config = dict(
    n_layer=10,
    n_experts=64,
    head_dim=32,
    train_tokens=304500000,
)
Below are experts of layer 4 (counted from 0) of a mixture-of-experts language model. Rows are named router (the router's row for the expert), gate (a neuron's input weights, with its number), up (a neuron's input weights, with its number) and show model dimensions 0-127. Each number is 200 + 20 x the weight over its row's rms, rounded and kept within 0 to 999.
Before each expert's rows: a language model's description of what the expert responds to. This comes from a sample of Wikipedia text that the model never trained on.

# expert 33
Description: Day numbers in dates like March 21, pipes after dates in fixture tables, heading marks, and the after prepositions.
router,233,204,178,197,236,187,209,218,154,211,221,196,186,186,193,202,158,187,225,206,216,215,171,171,221,191,198,199,197,215,195,236,222,206,246,148,216,204,190,169,199,219,241,236,201,190,170,202,191,195,192,128,199,227,198,172,233,213,169,199,166,198,179,248,204,165,204,193,183,196,207,230,198,184,197,178,188,198,212,215,210,191,200,243,195,214,165,189,197,201,179,178,196,200,215,187,200,225,194,214,200,208,177,222,197,170,175,210,216,200,205,194,181,156,213,176,226,215,192,217,227,179,199,180,227,222,236,183
gate1,208,211,194,251,194,191,191,175,174,191,192,190,189,216,213,208,167,176,230,217,195,215,187,178,210,247,218,200,203,198,193,218,192,224,205,178,189,232,190,170,182,186,236,208,191,209,194,210,210,218,243,175,222,212,189,235,190,210,197,217,181,181,201,235,177,189,236,183,201,211,199,221,199,182,217,175,216,181,235,208,217,175,199,221,227,207,197,190,232,205,192,194,149,197,195,200,200,176,164,244,218,198,203,216,217,219,214,188,217,191,211,212,152,220,225,186,222,213,207,188,236,248,187,202,189,215,217,203
up1,185,190,210,183,195,199,184,201,228,206,216,201,214,188,192,170,210,224,178,199,208,197,206,217,151,183,197,192,220,183,209,211,214,157,195,199,208,175,225,230,217,210,175,193,218,212,200,194,201,208,202,240,189,162,204,186,200,186,220,180,222,226,223,174,204,203,197,219,228,178,213,187,197,193,217,218,194,200,162,177,195,225,232,193,194,221,189,223,184,200,217,213,203,208,202,192,220,226,197,155,173,228,194,196,209,192,220,205,157,229,194,168,203,165,147,199,175,164,177,217,205,177,192,200,210,211,221,190
gate2,204,201,181,190,224,189,201,192,220,178,208,197,194,181,218,220,196,216,186,226,225,182,173,159,220,186,185,193,212,206,177,209,202,225,250,227,221,188,182,223,196,207,172,176,222,202,141,183,203,188,190,159,218,182,192,208,217,209,209,222,238,201,164,173,184,149,184,243,184,194,208,184,220,202,185,228,221,193,201,224,216,221,169,205,199,224,157,205,208,237,203,194,190,158,209,212,211,175,145,247,214,205,205,214,158,164,195,206,173,205,205,191,201,185,198,199,218,196,220,211,200,202,212,197,184,213,176,176
up2,212,175,208,205,162,243,186,208,221,195,206,208,222,202,187,179,228,210,236,171,202,195,224,202,207,198,197,201,198,214,202,160,200,214,148,171,187,200,204,180,208,181,215,191,189,191,196,195,187,218,177,218,192,188,187,177,187,229,159,200,182,221,209,236,217,224,202,159,202,190,194,179,192,191,217,214,229,175,184,231,163,208,206,174,165,188,234,204,185,176,195,187,180,178,183,210,175,200,203,198,227,209,203,174,225,256,204,198,198,198,176,199,228,205,214,221,174,184,194,186,175,229,175,188,230,163,191,192
gate3,215,206,203,216,202,182,200,226,181,218,207,202,189,199,166,173,194,192,216,200,215,185,153,165,203,192,217,217,197,238,173,203,211,187,211,215,224,178,207,215,220,186,224,245,182,213,227,186,203,208,197,137,215,170,166,186,211,192,184,201,210,227,199,234,189,201,189,195,184,227,211,193,172,194,225,188,204,183,197,160,219,184,224,218,200,197,200,181,186,211,188,208,172,240,195,214,200,196,201,184,182,246,161,222,184,186,183,201,228,196,212,175,186,182,210,223,196,210,172,220,266,234,227,166,181,235,220,194
up3,197,211,209,204,151,182,189,202,199,238,194,156,216,189,188,160,219,218,201,199,211,193,205,191,199,192,211,179,198,203,188,217,209,198,215,199,222,155,204,193,180,193,183,260,183,243,198,193,216,190,172,188,232,176,209,216,227,165,222,214,192,239,181,214,214,222,227,223,166,209,205,232,174,205,220,224,199,216,194,172,217,210,216,210,215,185,203,190,184,207,232,225,179,209,198,219,215,165,201,190,171,240,197,205,161,201,203,201,206,205,203,167,178,177,226,216,215,184,181,198,202,226,190,201,191,213,202,201
gate4,233,201,196,182,174,123,200,203,200,196,179,191,175,201,133,199,181,165,228,229,200,196,160,205,227,220,217,179,202,196,223,201,231,186,220,212,203,247,215,191,182,170,208,158,233,179,249,190,196,197,179,210,182,189,194,182,209,199,211,196,221,214,210,220,215,192,190,216,200,188,205,216,236,211,207,244,200,179,205,188,200,185,234,191,196,196,163,194,199,207,207,214,166,159,175,208,194,210,260,208,206,196,187,219,169,195,191,212,224,246,218,205,183,178,178,196,186,217,201,202,190,220,196,222,214,171,216,211
up4,191,170,184,203,207,249,182,210,177,200,198,209,180,194,202,199,194,200,215,196,214,203,194,195,186,188,202,201,213,156,189,207,228,211,208,203,183,162,190,170,147,208,202,197,198,183,226,173,199,188,180,209,209,157,162,164,192,207,183,208,213,256,193,199,245,197,216,179,204,178,216,220,237,207,172,221,220,185,202,198,164,204,212,231,220,199,223,187,243,197,182,177,169,197,191,229,161,220,241,191,226,220,200,194,162,232,199,192,199,198,226,217,176,176,252,184,193,202,227,214,185,244,195,191,222,203,188,210
gate5,217,214,205,210,237,151,203,210,219,199,167,190,202,221,234,201,156,176,204,197,229,208,167,193,194,208,233,189,192,209,208,217,234,200,205,206,222,198,183,183,196,178,196,158,187,217,205,179,184,154,217,197,197,184,194,226,252,183,199,225,187,195,201,227,190,195,221,201,217,198,208,213,193,174,184,221,201,205,228,192,212,225,219,200,198,227,207,167,201,229,203,191,176,162,210,196,204,199,220,230,206,166,190,218,200,183,229,180,234,202,176,186,217,161,218,197,231,191,191,210,173,190,139,175,205,208,209,244
up5,180,169,226,199,167,257,197,190,190,225,211,205,220,195,200,184,200,231,196,225,198,166,182,167,204,178,215,190,208,198,206,182,203,196,193,207,207,193,198,197,190,178,176,233,235,200,220,232,235,207,176,196,165,219,174,209,174,188,198,199,222,218,206,201,190,200,202,219,199,198,175,192,203,236,204,184,182,188,174,206,206,204,180,198,202,198,223,210,163,153,220,204,182,172,181,188,214,168,161,194,202,203,175,197,214,183,182,189,179,216,185,196,163,220,229,222,194,209,212,221,178,190,176,208,197,197,204,179
gate6,167,210,185,238,189,215,195,210,187,202,176,186,215,192,204,178,183,198,212,205,161,160,191,191,186,176,180,190,196,186,208,195,192,197,229,200,178,183,214,206,203,195,208,198,227,201,199,214,214,214,165,190,229,194,164,210,202,201,165,195,200,217,212,203,209,161,193,223,221,204,226,156,213,187,240,177,250,222,197,205,187,224,180,219,216,223,169,200,244,193,204,178,234,213,185,213,218,224,240,195,222,183,189,201,172,206,196,249,168,208,185,195,209,195,211,198,204,205,174,179,164,202,201,202,220,207,157,228
up6,215,201,216,180,197,198,199,205,201,195,184,228,174,227,188,228,236,189,189,200,233,202,228,218,241,205,208,223,194,201,184,205,242,206,212,235,210,210,189,211,165,194,199,183,149,217,213,208,200,207,215,227,189,226,241,209,210,191,201,221,207,196,197,185,214,210,213,204,152,225,220,236,229,185,199,215,199,198,172,180,209,190,202,219,169,150,215,204,137,199,202,238,175,184,196,214,172,175,156,183,205,181,211,195,218,188,223,174,215,213,244,202,183,206,202,227,201,219,220,207,226,220,188,200,147,192,197,179
gate7,196,196,184,163,217,174,245,234,210,194,200,180,204,192,202,219,197,192,204,210,189,232,178,205,226,193,167,221,204,179,212,229,202,214,220,172,183,191,201,169,205,202,219,239,193,214,189,214,204,203,187,172,194,203,182,180,171,198,170,178,221,213,162,190,211,215,240,207,209,201,191,228,201,217,233,212,182,190,222,201,203,201,219,229,202,196,185,201,175,206,171,230,179,218,187,214,211,191,191,212,167,192,175,207,174,224,200,228,225,211,209,224,196,239,195,206,213,221,214,192,236,193,188,180,204,207,206,186
up7,225,210,206,140,175,195,227,168,202,205,158,216,179,170,172,202,185,216,262,179,176,212,201,213,202,224,186,238,184,202,196,217,181,194,176,196,207,237,197,229,192,209,228,187,225,203,182,207,200,210,210,194,229,202,158,224,184,196,181,200,180,213,198,184,172,242,194,197,197,209,209,218,199,203,182,191,200,205,185,199,205,205,192,185,188,212,219,170,219,199,196,236,181,215,181,195,203,182,164,211,167,217,218,218,196,198,198,174,216,210,229,207,209,206,195,201,219,198,196,235,191,215,196,162,211,238,220,199
gate8,203,214,195,234,218,216,221,203,182,192,208,179,157,177,156,242,174,197,210,205,191,223,215,169,181,194,203,196,216,186,214,200,201,193,184,191,225,230,206,186,170,213,213,218,216,188,168,203,222,202,219,176,218,227,208,211,192,183,177,206,141,194,218,204,213,186,212,200,186,219,200,201,155,216,231,191,207,171,201,181,191,164,182,216,203,200,180,230,200,196,234,213,169,184,208,180,182,219,217,219,222,208,173,234,208,200,168,215,224,187,167,153,205,209,217,192,166,215,190,203,207,214,206,200,217,173,212,193
up8,208,183,193,192,200,184,198,175,217,208,199,216,268,226,240,177,231,210,179,190,199,172,184,242,232,220,214,192,177,223,195,199,189,207,201,205,166,180,184,227,228,186,184,166,185,203,220,206,179,200,181,236,191,176,192,206,198,210,216,204,253,201,206,190,190,198,187,192,192,204,202,206,249,190,170,217,203,226,198,209,199,217,205,173,197,194,197,165,208,205,168,182,209,183,202,206,208,181,188,207,195,217,224,194,196,204,234,170,169,200,238,255,187,182,167,202,216,209,200,200,203,206,210,218,200,229,184,194
gate9,209,232,215,190,243,184,158,194,212,187,203,191,199,217,220,190,210,191,195,216,189,183,173,210,199,192,209,199,198,233,215,197,216,176,186,155,215,175,178,210,198,188,194,185,179,189,200,208,197,210,166,231,179,197,213,163,218,180,199,229,202,226,192,179,193,165,212,207,199,215,194,202,187,182,209,205,187,201,221,201,186,189,217,237,157,199,179,237,223,208,203,234,214,220,199,167,163,225,197,213,176,171,189,200,212,196,201,194,212,187,204,222,212,170,186,198,215,194,177,204,202,227,197,168,203,185,220,166
up9,150,187,222,181,221,199,194,223,211,190,211,178,190,177,208,233,192,194,169,188,220,179,171,192,210,201,175,159,206,188,190,215,184,200,194,167,202,193,190,233,194,178,195,185,188,199,178,211,212,197,219,178,174,228,221,176,204,233,196,219,237,235,214,182,208,185,190,212,197,197,186,204,210,225,176,194,192,187,194,189,196,174,225,194,183,199,190,199,191,166,187,219,207,200,193,209,193,188,192,188,181,178,206,209,236,208,216,179,228,211,213,180,177,229,218,187,196,180,207,194,181,200,239,206,213,204,230,204
gate10,210,193,178,193,201,204,171,158,201,214,186,211,201,195,228,183,186,207,208,185,206,175,197,197,219,203,184,191,192,179,214,216,199,231,211,207,197,197,198,184,194,192,214,183,234,210,204,216,196,190,215,175,177,192,177,188,208,128,198,188,190,211,193,186,216,183,226,214,195,197,211,196,214,208,159,183,200,186,204,247,192,167,216,213,201,190,211,160,198,230,220,186,184,191,191,167,223,207,161,220,188,193,212,242,214,214,201,192,194,222,185,164,172,176,190,209,186,163,228,207,188,212,185,214,209,187,189,153
up10,184,207,209,223,177,210,189,220,182,177,199,182,174,226,196,215,209,190,177,234,206,234,207,196,181,198,183,181,192,205,190,181,190,181,181,200,186,221,215,226,197,227,174,208,178,179,185,193,212,205,207,221,230,182,221,211,190,250,215,202,210,185,195,214,194,224,167,173,206,211,195,202,205,193,233,217,189,210,208,148,186,229,196,201,177,201,194,221,210,158,200,209,215,217,197,232,207,183,228,171,193,225,166,159,202,196,208,191,204,180,196,223,222,223,193,186,209,247,191,202,216,197,210,191,182,178,209,223
gate11,236,181,183,199,211,188,211,185,181,190,215,198,188,161,200,199,199,185,191,215,183,203,196,197,187,220,225,201,197,209,244,194,215,152,199,189,205,249,180,175,196,214,220,209,214,204,201,204,205,189,171,197,218,220,231,202,251,255,183,189,154,172,169,232,238,189,227,197,210,192,175,178,202,204,203,201,190,189,191,214,169,187,224,197,178,187,212,202,215,172,182,199,188,234,220,213,205,217,171,199,221,228,176,204,189,192,184,181,187,234,209,150,206,167,176,195,188,209,242,216,203,203,201,155,199,185,208,165
up11,179,167,173,210,216,187,207,211,189,218,177,202,178,213,181,191,209,193,192,204,193,231,171,224,231,189,200,180,200,180,189,176,221,194,190,195,180,167,210,197,203,204,188,198,201,215,138,187,182,201,198,202,193,176,190,199,214,194,167,204,188,193,219,192,200,170,185,219,221,200,191,173,183,191,217,173,206,203,166,210,192,187,204,203,201,181,197,195,181,201,214,194,224,236,193,194,201,189,191,197,169,228,200,173,218,198,195,171,222,225,231,205,211,252,244,192,199,245,234,233,203,197,190,231,235,213,183,224
gate12,217,218,170,199,202,199,208,208,169,224,227,200,175,206,179,183,170,197,218,199,209,218,205,168,219,191,194,206,194,220,152,207,200,183,198,170,219,265,196,222,194,218,215,268,178,213,160,179,223,199,203,197,203,219,215,184,243,235,199,203,167,210,179,207,221,194,191,196,152,191,196,200,190,219,170,209,214,193,180,202,186,201,193,246,184,224,201,201,229,216,186,214,199,178,201,196,144,214,195,204,194,197,217,206,200,176,185,163,200,207,198,202,179,174,204,204,198,202,210,191,179,197,217,198,231,206,171,195
up12,190,202,215,187,206,204,200,191,231,172,210,165,244,197,200,222,203,201,176,186,197,186,207,225,183,214,197,184,200,197,238,156,192,179,180,240,195,150,219,203,203,205,180,145,261,195,249,194,174,201,188,201,180,160,186,216,162,167,218,200,249,197,213,195,191,215,197,191,221,209,215,199,226,206,245,203,195,201,208,202,227,183,195,170,218,201,212,202,196,207,185,204,175,211,198,237,243,183,195,208,222,194,184,205,196,228,205,209,188,203,207,196,222,227,190,183,207,196,218,198,199,193,193,217,166,186,211,201
gate13,190,183,171,200,223,167,235,201,226,225,208,198,195,210,181,204,190,213,230,156,196,196,176,234,165,203,215,172,174,199,207,199,237,178,195,224,183,189,197,160,216,189,213,189,217,203,212,173,173,168,200,233,191,202,209,208,191,213,186,203,167,186,245,166,202,183,194,205,201,180,186,192,202,208,210,172,187,186,225,166,201,231,163,207,222,229,199,165,202,218,203,211,173,195,168,220,216,176,215,203,221,177,193,213,218,227,210,211,212,208,196,197,210,190,167,207,210,212,217,205,203,196,194,195,186,188,193,193
up13,218,206,243,229,190,241,185,203,191,182,174,171,214,172,199,194,208,189,176,246,204,215,211,181,220,173,223,238,238,194,202,193,182,206,177,185,218,215,195,216,204,226,182,204,199,206,187,200,199,216,201,186,215,202,194,182,205,191,208,194,235,218,168,226,184,244,180,225,186,222,209,201,171,189,231,230,184,212,155,201,191,181,213,168,165,183,192,196,196,176,210,204,240,187,228,192,179,222,192,183,202,242,205,172,194,164,193,185,171,195,183,174,195,218,199,205,178,216,182,206,178,187,199,225,218,192,198,178
gate14,218,226,132,199,199,192,203,225,206,203,215,200,210,227,190,194,186,178,193,227,230,160,177,194,233,180,216,238,195,181,206,213,247,175,197,170,203,232,186,202,199,165,202,207,190,209,208,225,171,196,214,186,200,183,197,206,192,226,165,223,214,185,173,218,192,175,195,205,204,169,184,224,222,208,192,208,204,191,174,180,185,183,237,228,214,197,182,188,201,212,226,184,202,196,181,215,198,229,192,230,203,218,185,178,203,195,193,210,208,205,214,235,241,176,162,182,171,229,223,179,206,193,169,190,192,224,173,195
up14,204,199,177,205,189,151,201,202,193,243,212,187,192,213,205,185,199,218,234,216,219,154,196,219,196,184,214,184,201,224,192,203,201,163,221,192,204,219,179,222,193,176,191,187,188,227,188,242,181,179,189,179,192,170,177,174,203,225,182,223,199,172,201,223,170,193,210,230,219,146,210,185,229,190,196,188,180,161,214,185,214,191,212,226,177,207,206,174,213,216,237,189,210,205,193,206,226,200,178,229,208,197,183,217,181,218,197,189,185,185,187,200,206,181,156,200,181,202,237,175,197,200,208,206,214,202,193,185
gate15,217,195,201,191,185,216,202,232,193,187,244,215,229,194,201,189,186,206,188,205,164,189,192,207,238,209,186,187,187,212,201,233,198,183,200,205,195,212,191,174,204,186,188,208,194,172,189,192,180,215,205,181,218,208,185,199,183,178,187,219,156,200,249,163,183,187,198,178,251,218,188,228,183,243,198,174,214,209,201,174,192,226,192,213,215,192,196,176,214,154,201,196,175,218,210,191,205,217,203,181,197,159,211,211,215,189,176,165,202,177,213,186,219,171,200,167,229,232,188,195,208,207,214,213,193,210,177,222
up15,217,208,228,193,197,202,186,157,180,222,203,199,198,198,209,198,228,197,180,179,203,205,204,186,204,198,211,191,208,215,197,204,220,169,156,237,156,195,234,217,199,180,232,184,183,207,203,225,190,194,208,216,214,203,195,167,175,228,218,190,214,216,192,202,250,250,212,171,188,209,208,202,221,226,209,240,217,182,205,215,226,187,234,172,205,209,213,190,208,190,228,194,193,192,230,155,177,198,220,204,203,194,217,190,214,206,223,207,199,199,184,201,181,208,223,196,174,209,245,217,207,192,189,225,189,215,246,235
gate16,228,216,200,204,207,202,178,167,190,205,182,214,189,192,216,217,188,184,175,203,195,227,211,189,223,170,240,167,184,189,237,211,197,177,191,140,185,191,163,178,220,204,238,220,152,177,197,188,194,193,196,154,209,192,192,164,240,251,201,213,169,230,201,191,231,181,221,214,206,168,213,234,219,181,177,182,182,203,195,205,168,178,202,222,186,196,213,220,187,213,186,183,198,211,225,177,171,205,180,199,209,212,222,216,242,185,170,180,236,205,220,216,165,156,203,184,187,197,191,176,170,157,189,193,187,193,190,199
up16,193,189,208,204,188,228,214,176,194,203,189,172,163,190,177,234,174,210,191,210,149,159,214,182,220,205,198,200,198,213,199,162,202,188,201,162,217,201,208,225,181,166,170,192,210,221,178,218,243,219,207,176,215,216,197,206,180,198,177,193,209,201,186,177,200,200,222,188,202,215,191,186,197,240,215,223,204,195,204,182,157,182,208,183,194,174,184,224,214,194,194,206,180,207,237,221,189,219,170,234,235,247,217,192,191,186,187,144,199,203,239,207,188,233,193,167,166,215,216,231,201,223,229,181,190,206,172,202
gate17,210,230,188,170,219,207,219,240,191,207,210,197,184,225,188,176,209,192,196,174,215,186,189,197,213,197,182,208,170,201,185,237,209,218,225,202,194,173,192,209,201,224,201,175,180,190,199,197,211,235,218,129,179,174,196,200,207,227,156,185,197,229,179,209,181,154,160,186,205,196,196,177,211,185,191,203,204,198,215,210,169,196,186,223,222,189,192,205,197,196,177,209,176,203,204,242,193,203,201,173,191,198,214,217,159,197,150,206,222,191,215,213,179,230,189,165,199,197,187,265,239,205,217,209,207,212,210,222
up17,194,177,216,223,161,228,182,183,214,193,184,208,228,179,222,225,192,203,239,213,193,207,215,217,191,218,220,231,250,207,256,153,192,179,173,184,190,219,209,215,204,199,174,209,248,217,187,212,189,175,186,272,213,238,198,210,197,194,215,214,213,173,214,174,227,250,237,217,221,177,225,216,185,209,198,212,181,219,184,170,220,187,210,163,184,191,213,197,192,187,229,196,215,198,187,172,178,217,190,199,202,210,230,182,240,202,215,191,197,198,220,189,224,191,208,232,215,213,202,153,163,202,172,222,205,193,215,196
gate18,210,211,223,148,208,172,221,200,218,204,218,211,222,216,207,231,237,204,196,202,220,228,196,207,184,199,187,193,206,258,184,174,179,173,214,194,205,190,212,227,181,241,253,232,179,182,191,174,198,212,193,139,192,204,194,221,212,192,180,145,207,203,177,192,241,195,220,206,193,229,248,206,197,194,227,162,207,201,220,167,257,202,219,203,181,193,173,198,184,187,181,195,171,201,211,222,196,223,193,182,203,194,173,229,185,224,168,170,206,211,228,191,175,180,184,218,210,194,158,188,204,201,205,176,201,198,211,219
up18,199,204,181,238,205,216,192,214,160,187,192,205,190,195,190,165,167,191,204,201,181,177,204,193,210,220,214,220,198,165,215,224,214,213,196,215,184,196,194,177,200,177,148,171,222,226,219,215,203,193,203,238,195,161,213,199,189,221,204,245,200,204,235,209,174,202,180,206,225,164,143,190,206,222,179,228,195,215,175,250,143,208,159,186,187,207,220,200,210,220,209,218,248,196,188,186,215,190,207,193,191,198,232,154,205,189,235,226,211,190,170,215,225,211,206,194,197,216,232,211,211,197,225,214,201,213,186,172
gate19,240,163,182,221,182,194,169,172,177,221,183,182,198,184,202,217,185,197,247,184,181,203,194,195,173,218,202,227,191,229,225,207,216,212,234,223,210,207,192,193,193,215,216,187,146,209,153,201,203,202,224,193,211,212,174,196,216,216,190,203,151,194,199,210,210,193,231,185,161,224,203,180,196,194,214,192,212,183,189,209,220,194,196,195,241,218,211,202,162,188,192,193,200,229,154,210,192,198,208,228,223,206,184,181,172,216,219,179,191,177,203,173,186,222,226,192,179,219,198,196,188,213,194,203,187,162,183,223
up19,188,228,200,187,234,176,216,212,201,204,215,212,197,213,206,185,233,196,156,212,198,186,189,190,232,222,190,203,187,185,181,197,222,183,152,213,193,217,223,215,239,199,171,226,208,217,217,203,205,215,209,229,164,184,246,202,196,204,197,210,211,212,200,172,166,206,198,203,217,161,216,195,190,206,183,213,193,218,210,174,179,198,201,209,145,170,190,200,225,239,202,221,213,195,237,193,199,193,187,194,198,196,210,219,203,179,188,219,200,202,218,214,210,179,168,217,182,211,200,209,208,210,226,163,198,224,218,200
gate20,234,192,176,199,218,187,204,208,197,228,195,207,213,187,226,204,188,203,193,201,211,226,216,169,200,199,203,172,165,218,178,245,150,172,207,200,193,184,184,181,202,192,202,176,208,188,204,213,214,183,207,185,198,189,213,174,205,181,199,209,219,197,181,219,177,180,211,197,204,202,227,208,204,180,212,193,192,199,210,199,203,201,223,255,184,200,199,211,220,197,208,176,186,184,222,235,206,189,257,203,198,176,157,190,227,232,209,185,223,208,183,216,187,210,183,222,231,220,177,171,202,186,193,199,182,201,190,156
up20,215,183,173,199,192,215,236,190,188,213,209,208,222,191,235,213,178,186,182,200,203,218,213,175,192,183,202,209,175,215,186,215,151,175,209,201,193,194,167,207,192,220,212,158,211,220,227,223,195,195,178,179,201,198,219,178,239,185,179,213,194,184,165,201,230,176,181,219,203,199,219,207,187,195,180,200,161,201,221,205,205,198,218,239,187,201,219,167,210,192,207,187,149,207,210,215,174,184,234,189,195,189,175,188,193,231,228,183,217,181,182,229,168,185,171,207,201,236,187,176,211,184,188,215,209,210,210,157
gate21,225,189,187,199,232,176,227,207,230,208,198,183,185,231,213,189,250,203,211,236,212,182,200,192,197,233,205,199,188,202,187,217,209,222,178,188,159,206,226,254,221,223,186,181,219,202,184,196,209,182,231,209,191,197,207,186,170,216,214,183,220,209,206,196,182,204,237,187,194,169,214,249,207,177,202,235,204,173,198,215,198,171,228,212,198,206,205,223,183,187,209,162,223,189,232,168,195,193,205,209,173,182,172,186,185,200,227,227,186,189,211,219,196,209,215,169,163,239,207,201,229,197,187,226,204,184,226,179
up21,160,208,204,208,245,208,211,191,192,167,222,170,196,186,197,205,219,190,184,209,199,179,209,186,210,216,173,209,197,210,211,228,184,207,189,220,184,171,174,227,189,236,163,214,186,184,199,215,206,197,202,184,206,193,199,202,173,177,208,216,178,188,202,190,208,206,221,181,229,179,153,254,206,218,201,201,185,180,202,175,170,200,200,212,185,205,196,212,184,213,209,187,192,182,164,191,209,223,174,191,207,184,191,194,209,196,230,203,227,190,166,213,194,187,178,188,180,174,208,199,231,184,178,234,202,189,210,161
gate22,230,211,225,195,212,185,224,196,171,226,202,200,172,184,190,176,198,196,217,207,227,201,183,180,231,214,186,226,156,218,213,215,216,207,226,217,209,208,203,183,179,187,218,205,170,191,202,206,234,220,225,174,201,206,137,220,218,238,177,212,167,212,207,224,219,172,236,177,168,221,201,208,175,191,192,212,163,201,223,167,202,210,163,251,201,194,188,192,220,213,203,183,173,191,186,165,214,208,215,174,200,216,197,206,211,172,184,199,213,223,222,171,217,198,234,213,225,189,169,224,212,195,188,157,195,195,204,193
up22,200,198,149,195,229,195,177,189,236,187,201,195,241,196,206,227,189,226,185,207,192,194,229,212,174,186,229,180,228,185,211,201,156,193,177,215,191,179,214,207,215,185,187,178,220,206,192,191,193,186,208,206,201,197,224,192,196,160,197,181,200,188,193,179,172,226,171,229,246,180,207,221,211,183,217,189,198,204,183,206,186,184,263,168,192,230,195,215,183,192,227,220,215,194,215,204,211,199,195,220,192,198,193,214,212,227,207,202,208,165,181,206,191,216,165,197,171,206,222,197,197,210,179,238,200,208,176,215
gate23,185,175,212,200,229,164,187,216,158,211,205,174,194,201,229,194,144,209,190,199,239,186,191,161,207,189,191,203,235,195,229,216,220,198,205,187,207,191,184,185,163,217,223,200,197,203,179,197,195,197,204,134,192,197,235,202,200,183,213,194,209,173,209,179,213,215,202,194,233,173,184,188,185,162,173,185,183,206,236,228,208,247,188,192,172,179,175,186,219,208,202,169,164,176,154,189,170,182,242,220,179,201,235,193,209,171,217,211,222,232,171,183,195,169,212,208,213,192,218,212,229,199,187,189,204,194,211,196
up23,224,242,177,195,175,213,182,215,193,180,187,236,223,211,180,180,257,209,174,195,204,213,204,245,185,213,209,178,169,203,206,192,205,198,182,204,189,236,228,223,208,198,167,195,216,203,202,200,210,184,211,222,220,185,180,191,197,231,195,196,184,223,200,231,180,226,175,220,171,219,230,207,204,196,198,214,205,211,164,171,193,158,217,193,221,215,228,232,208,185,173,194,196,210,212,212,199,219,181,192,243,193,202,202,180,203,183,188,181,209,210,186,194,229,167,218,189,219,190,200,193,209,203,196,224,178,172,207
gate24,208,189,192,194,202,217,222,224,198,192,222,203,222,185,177,217,204,199,183,216,148,200,207,166,180,175,188,202,188,198,211,205,199,217,227,183,217,205,214,196,214,197,171,212,209,177,192,173,185,214,213,195,218,221,156,159,233,202,240,228,146,197,215,188,227,209,191,214,196,210,210,187,210,163,189,206,191,194,176,178,224,207,195,222,201,171,213,215,210,212,240,203,209,218,180,213,191,197,194,200,183,242,173,207,192,145,174,189,189,190,184,196,225,194,207,183,216,180,178,208,216,201,194,181,183,181,199,183
up24,198,203,206,169,215,217,213,194,202,142,207,200,229,209,185,209,168,199,231,212,164,181,218,193,207,187,218,190,190,191,216,205,212,181,187,191,171,189,199,211,222,187,185,193,192,191,204,226,209,197,212,234,200,236,164,209,193,194,218,176,205,209,206,221,193,184,200,226,206,212,207,198,139,152,227,221,206,228,166,195,204,197,180,217,207,185,192,208,222,166,240,189,222,223,185,171,199,220,211,206,190,172,207,207,202,184,175,163,211,225,208,207,189,219,196,177,204,196,204,166,219,210,138,215,190,185,222,199
gate25,187,218,209,208,225,222,170,220,164,204,193,217,243,238,205,228,176,209,201,213,237,178,181,158,218,200,201,210,214,186,220,165,207,186,163,171,198,194,188,208,198,178,213,200,216,232,173,191,194,224,212,185,213,184,195,222,181,202,190,192,213,192,155,237,136,181,196,188,203,205,208,233,209,211,213,225,157,202,200,172,208,212,179,211,197,184,205,225,184,204,189,211,220,232,224,178,198,191,193,199,199,208,162,180,182,194,193,201,166,179,204,201,244,198,186,210,213,194,190,179,222,169,200,205,223,211,184,209
up25,214,173,176,178,181,191,197,180,214,204,222,186,173,207,200,195,213,203,211,204,191,230,240,219,181,219,205,191,165,188,197,217,197,214,206,215,190,226,210,192,201,219,152,185,191,160,245,206,177,189,209,208,164,205,200,186,233,205,182,198,163,214,220,187,215,216,212,209,191,167,218,163,197,186,221,181,231,179,195,211,177,193,218,214,206,206,216,172,203,203,214,180,163,195,167,209,210,199,193,188,194,185,200,218,224,233,214,180,211,222,167,184,186,214,186,206,205,179,201,210,207,222,203,161,181,161,203,204
gate26,226,209,200,197,229,199,237,222,191,201,209,184,185,189,188,203,154,171,225,208,243,213,181,197,189,169,175,224,185,187,215,205,194,173,218,150,230,199,158,196,177,185,204,183,215,197,165,201,179,192,190,180,229,201,165,150,235,193,198,177,199,185,188,218,227,199,208,173,195,202,195,181,163,182,188,181,183,172,204,217,188,208,178,234,178,228,152,200,219,192,208,186,211,203,230,198,171,185,189,213,209,193,185,200,208,145,193,197,210,203,222,202,181,133,225,162,172,217,182,234,191,192,163,218,184,176,189,197
up26,224,227,185,175,221,211,210,227,218,216,210,145,206,193,196,205,184,204,186,207,224,150,223,175,236,185,167,152,214,191,197,181,173,209,190,182,182,190,177,216,225,183,206,240,209,178,208,227,179,186,205,144,188,189,222,155,207,208,203,232,186,207,208,200,176,225,197,186,199,196,205,188,221,189,170,197,197,207,188,230,168,200,207,195,186,176,211,220,203,187,229,197,225,188,193,166,171,202,165,183,200,164,200,206,209,208,221,179,199,205,184,171,225,167,243,186,178,177,212,199,217,183,175,199,198,223,194,195
gate27,203,188,211,256,172,186,204,191,210,190,196,215,202,200,165,205,185,213,233,227,174,184,193,194,214,250,202,161,203,207,192,213,202,185,212,181,181,215,192,223,216,219,229,202,196,199,191,206,179,195,187,190,227,197,213,195,230,202,199,191,183,210,181,224,229,208,196,182,186,181,227,209,207,210,218,215,178,230,200,203,180,207,200,201,199,233,206,173,164,215,171,214,198,182,196,215,201,195,198,202,206,204,169,230,193,226,193,201,211,191,214,204,164,181,190,198,243,197,197,219,227,170,217,224,198,198,176,162
up27,195,170,203,121,201,224,200,210,200,202,216,163,201,205,211,192,214,190,188,198,201,169,205,179,195,229,193,223,209,219,226,190,197,191,209,209,222,165,205,190,195,158,181,206,244,215,228,213,211,210,202,218,199,247,227,198,180,192,194,208,213,174,216,183,192,191,219,180,169,205,167,148,197,181,195,179,200,183,201,210,210,205,198,191,205,185,203,196,245,198,202,223,214,180,213,195,190,183,203,190,204,197,208,184,184,192,186,247,197,186,191,240,185,164,226,206,219,202,224,211,220,238,222,197,215,198,199,216